Weights of a small mixture-of-experts language model, trained from scratch on English Wikipedia.
Size: 12 layers, width 192, vocabulary 16298, 67.8M parameters.
Experts: 80 experts in each of 10 layers, 128 SwiGLU neurons an expert, 2 picks a token, a sigmoid router, a shared expert of 128 neurons.
Training: a variant of Muon for the experts, 300M tokens, 3460 steps.
Below are experts of layer 3 (counted from 0) of a mixture-of-experts language model. Rows are named router (the router's row for the expert), down (a neuron's output weights, with its number) and show model dimensions 128-159. Each number is 500 + 25 x the weight over its row's rms, rounded and kept within 0 to 999. Numbers have three digits each.
Before each expert's rows: "raises" lists some tokens whose logits its average output raises strongly, later layers aside. This comes from a sample of Wikipedia text that the model never trained on.

# expert 60
raises: "n", "c", "4", "M", "f", "191"
router:533512467460496498532519535526539510474465517496505538517461508484461527515469540540526510530515
down0:532495491496524507523507515463502489504511510458481487481469530485512435500506485531480447503479
down1:505512535495517488471499494512508525469501504468459509515467508453473485470569458502511442474508
down2:490477491502501484532481486476488503513511521463484479491523481543495510553445533495482482519505
down3:467496564510532538523532553487467473494507523494496449523507534479483528477497517535515463545527
down4:505475492533501508532533488501444497559518498477527529485528464504488511507516471517499482533502
down5:537491435507509531486487479504516487522472523508488511526506525516474476513530495417531502498497
down6:454498499502505532471510475512527527473517490519539521494530503486543506455530457490512485510514
down7:494524486523489505459477489512545491520503570458516530503525553493499504519496509508499522510542
down8:506459555539472513506499533462528493515484522476501524506500504492477500495492502478535490512513
down9:501493496522458444499489459505483502511511508496503528525529502514523519534466484518504490507487
down10:502465502465541511486486478506525512473484502541511516436467498539506562497481521487485507500515
down11:461469508542468538493535528512506510487515519533479509522503489483509514458457463498543502504472
down12:449514474486479461563500479471506488509499504517495533491488489515525475484480529506455505469502
down13:561470500554512514465487503499513506498489466445516523479506488494512496514500497457518493506495
down14:510471465460517522517506514495535483492488493466502534543492491492506506486515466499521464479496
down15:468547468504475477514520524476509500484457530500551480516531449496537486530500517512483472498493
down16:474513573492511527460529477470494479432527510497502539531514515490500539491479502510447499491534
down17:478490516519496516471454525473471494514489504536468501506479504480460482469496477454517474486505
down18:480481516468529485511493507499465480462505476515465482491502459484501484525480509477456481523468
down19:537499453461486477507508503458474512524497462477484489481519496491507538530518525486533495476492
down20:510536569523526506474520460521485518481516513494530498460544494471475494473524471483464492521508
down21:531504536475496467517450499519484507552526514524473554491464488499424522529531566491499506499517
down22:500507503488458508507527508504477497512484444546517495514529502488533538495486551466496503510500
down23:486477468516494462476503473538495492505497484477439535481486488481485491544515514524505482506511
down24:513475499539523515513464499519490522487490484543513490514484504459484481512529495553491521493457
down25:530502525448543517494519528495496492535468505519502484514501496501503513483554493490488440499501
down26:528462502505482533513502463514474486486498496528442498550483508485493470498561507511533500463529
down27:498476492493532509490558568514502494484482474478540480493507539469517470500490446494460543527494
down28:499516510497494498500537552544525501513482482507463522533463552505473491529485506492451511488526
down29:521534513517499472493492435498494464532482484493491518522552490528483538505496525525454456489505
down30:468487524528516495559532501474514500506542508492518483512497496470491558506504464528512477504503
down31:538464476480453528515491529493487488488435522485485505501485515502455532504520480494451537489484
down32:496530523483495502497480498540518549467521502472492501484489513525547506495521465508497526480489
down33:496500487483498508478502526469519470483487534508522442524529517552540504491536534505468519465488
down34:498506488499502525497487544516529479505532537485487475489496499519492514495554462477465494477517
down35:517505483465514483505520536492554477488512508470520496533476538515441490477474498509511499517518
down36:520526567497501504447488442537536483509489530499511486479471464502508477520480492515526527505495
down37:521519524512510513480500419515464520525482505507526497522484477509491460506563457472567542515446
down38:483500461480507493462502587485508494492511485479536477519494538472493525497491442518477504479501
down39:467477487509489495522460496502503464510558465495479536489494443492497477527497532506481479488536
down40:500465510492497452531516468510507501520507465485469450520558480503457517468467507522520446460446
down41:528514519503526485503505511506509493514536523480579497543496494480512461510534523492470510507519
down42:496523476480496509477492497528505500479524474488491436508496450486481504537462536500505491492496
down43:506487533492479547497523480464494544446475494521488501538510519515464473474507493514453496500537
down44:526514512490496484536442489550478526498493506472516474493512505483508518505525514506463506512470
down45:458510516500495419478500495534494465552498515506508528543507502526501485513579480524492494504481
down46:480524479485464534480492482465509502496499529477525506532528477482494464520470512470501532447502
down47:483484515459532507453496522501509515523454528513503494526507478487551467482503493502519486510537
down48:485512511490543495500429504465469524502485478521483531494525526538501527478514483488525541532495
down49:494489514492472494490519482520528518496509498478508492520492485511500475487440471460498479497481
down50:518565500470511485456463469549463518524510497514503510496518541492573465511519475511465487468488
down51:520492485532488481524479474478505488484553547496507460475521500508428505551485487536498511483444
down52:534484472558477506501474524464495516484506496492486464499514497483485508514462509527483511488517
down53:521468500537532496535481512470497536465500504484496542516515475466484505509480469520513426490511
down54:509508470470499426494500542453502527479498514486504492487448487526492467566541452541523523536541
down55:515490477529508498482492548495502479521492489517484510546454485537496496552461510516503505528518
down56:516512500513511562545514483507495497482519481483507499505466511491487505510497543506492456560541
down57:459542483506511493489515479508495500538514508480506487507507487497549500550489497475495534488483
down58:542472485496538512535499515471420480504509527533510468461552521492448476498467466467524507441502
down59:490495511505511490496519436480489450525487528505519481483492445502495473496514509542532491474448
down60:525512473500477533498502486505452502501528520520534499517508493539529476505428470554539495541482
down61:483525477448468504475541513496484519478517520513422526524466473433502499459448485512538537490492
down62:489451503517487482480465481506518471515471495474501516495525479458485526508522467480523469545467
down63:476506469471572485490489493494521521522523508483510462527504500499500535524499534469520516479480
down64:482511484511537500462506478500506443504494505513526519496456488516480522487467483545492486482483
down65:463510496548496525490483529482516517496489521477431524505481521506485462511495516447502519496488
down66:486495456478474515452480489477501506486513432502457550499495505457502512540454495533489521477453
down67:513518524473553518539521518469522493491486516462464531478498501510535512533499483459517487513516
down68:506509468486483490493498495489501481474465528490469454489537449462507500510518457507504492522468
down69:498487483495471495520502548481492490513498486552518517514511466457511463514518454486562526494502
down70:535484530488523520483530504478502503532469490486468480501482489470521553494543548515519541518520
down71:536526482522535514505473517453459492501510551489466487482532491466514500534473521455559498481544
down72:532501514449486512490482508511503483487506502501469497531518537486499448476528490493494483484497
down73:522542463500526495496479478482487491529495508490484504469481512489520463474503486457514492514502
down74:509503468509543459503516532474526521525501492479496515533450514488525514519514485476461479496524
down75:464503485462500523494473539482524548477517468553482514490486510484492492476496529500499486490526
down76:517458514502497474447527485486481511510452483484509491518492487517501502492467500483514491490526
down77:493508506478491481512497499521497483512499524528533532529525483466488452525506502501476480515489
down78:489465477500499504494507501549488508467529463525509478494483528501513492520515517481500484511472
down79:498492467511466483494481507493482485515497453484514499495514560468464533515510496534525486471508
down80:505466508522509457526513467438475479521534467504538474499428489466511513499515492512500471515493
down81:498492506516490484523506454472484519495505502517515532467541501521496484475495506516473523518522
down82:485528530470473473507479451520533506484508488498510514458513485496487512516509523504508517487581
down83:464517522477505508515523501541507558497513515514502464514474510482509534467476515533478497500503
down84:458449499523504486494496491466510544496516539503498532490513535526491482516527504459495525507468
down85:519494540493488463494503501483522540498492516504501490564553483500511491473507462533466452538503
down86:505509525516504526502506486523496484498504465485463533497483504448508515505523500523491511524534
down87:508541488500505462509527482501488543495494513483558495499501465535501487527527480460480459477486
down88:474482497520499476477517523474504537454503496486546501462535454543482509499485495553510564510528
down89:501484478514473517512513523469460511487482464514538493508503509483523528463489486487474468488511
down90:511500480504513550508504503456525502478495500501541484514536554487476507488486464507531493488514
down91:483522450443532491482519469454514490517483455482497508474512519528471515496493538541518519548502
down92:492532489447495509466486519516519513522517488443502503489479482508510498536503504491560499519443
down93:547489503491469495546478514506517489488500499503505507506506490464524524514524502498506471482571
down94:534513507501504514440485507489489485508535491507526482485485450519525454516488469455542465493558
down95:450494492551444470487504499512455522501521497518540478521482525516513523542477505503508476502520
down96:488519537526486530514484481513521566481537452523515553514530494489509518456507520484471526527511
down97:477520497485539482460515462512480501519489457505475511492482519441512499487522511513514537517465
down98:504489523456499513544545496538538489490483504524496513471488508510494474517485523516472501499507
down99:529529473451486552460490527527512504494528457496493473476534504507539486472492473493514535548511
down100:496507542512523544487492484511439456536492495548424478489496492508512519493489516566545499485465
down101:526501463523531500461478496486500494476485523436471550465475527499525519504506507483521514492500
down102:506457482534510463489469456500514496557510473523498526516450472502467482528459481491503483518489
down103:500447518545521501545498493452492509479504548471470485495529479500488481496536534513541561487493
down104:500462512486496475519511488481510533484527528510549527480500508528493498517525536496521482502508
down105:520437505514491550450481482464517512437505535508478505502483521533474518517490487495534526520519
down106:497484499524548539500491491503551517500484495525487484458477492491469502504515536483507483490524
down107:530472493490472523522487523482500502514499483510515498505479506479493505484486472533501475515490
down108:517492443503526501527547474474483508512534540486507536473505491469524527510497510491501457500508
down109:486492523470491501501476518513489500513471510515501547506464521503510503514483508510500488532504
down110:523495499452513499503491530457482530474500473474494487487499462438431544464477502526468535488526
down111:501493500486532508489496468472500456487521540494485486523505498516492501525513466543503491534497
down112:499493494486487496506512449526484502477487529467525494498504494496495507520491492470547488525537
down113:489524479503534502492498431495494497503551491516459465494476514536498522516501489565514480542536
down114:517501529512527528485544512529514522527475525470504509514499480496517433517489473521515489505506
down115:501465484531504531440522494510507484510471550500485513531478511484485449498502496518518498502498
down116:499499540496474519489538500488475476459524484503531512494508470466519500475465509542535510534538
down117:512469521481502506519481470516552539467519529508507501469496535501528482520553497467538552548476
down118:499515502478500515516481451497511492482499508505536477519479456513502470474498499515547467486480
down119:491503536489516464551505488489550521517496544516514533488485506478493531512483509503493498531535
down120:521476502486494472471559519521465561503526465472490487494500532486492540515467493504478524509482
down121:490540553516517462487482528485525522511518537505504503437500489490497494458472505503451503466504
down122:493513518493496447526469507473549531498481508544475483476509501469503464511460520476487513469483
down123:518463478484440515485507523467490523494512495477528460505479512472490480489487514466552511499495
down124:516499537485518501537476499466501478481528514485532485473492522504458534490492453460522515553547
down125:503521493498495453511466459539522530451514524491505496521472505488510539496505520512482512490505
down126:455464492511493522473533484495566491489493486499509523473480517481508488476575515496519508489485
down127:509517457510477478485491536470461487530497481528506476504498520517516476545504476492520492540524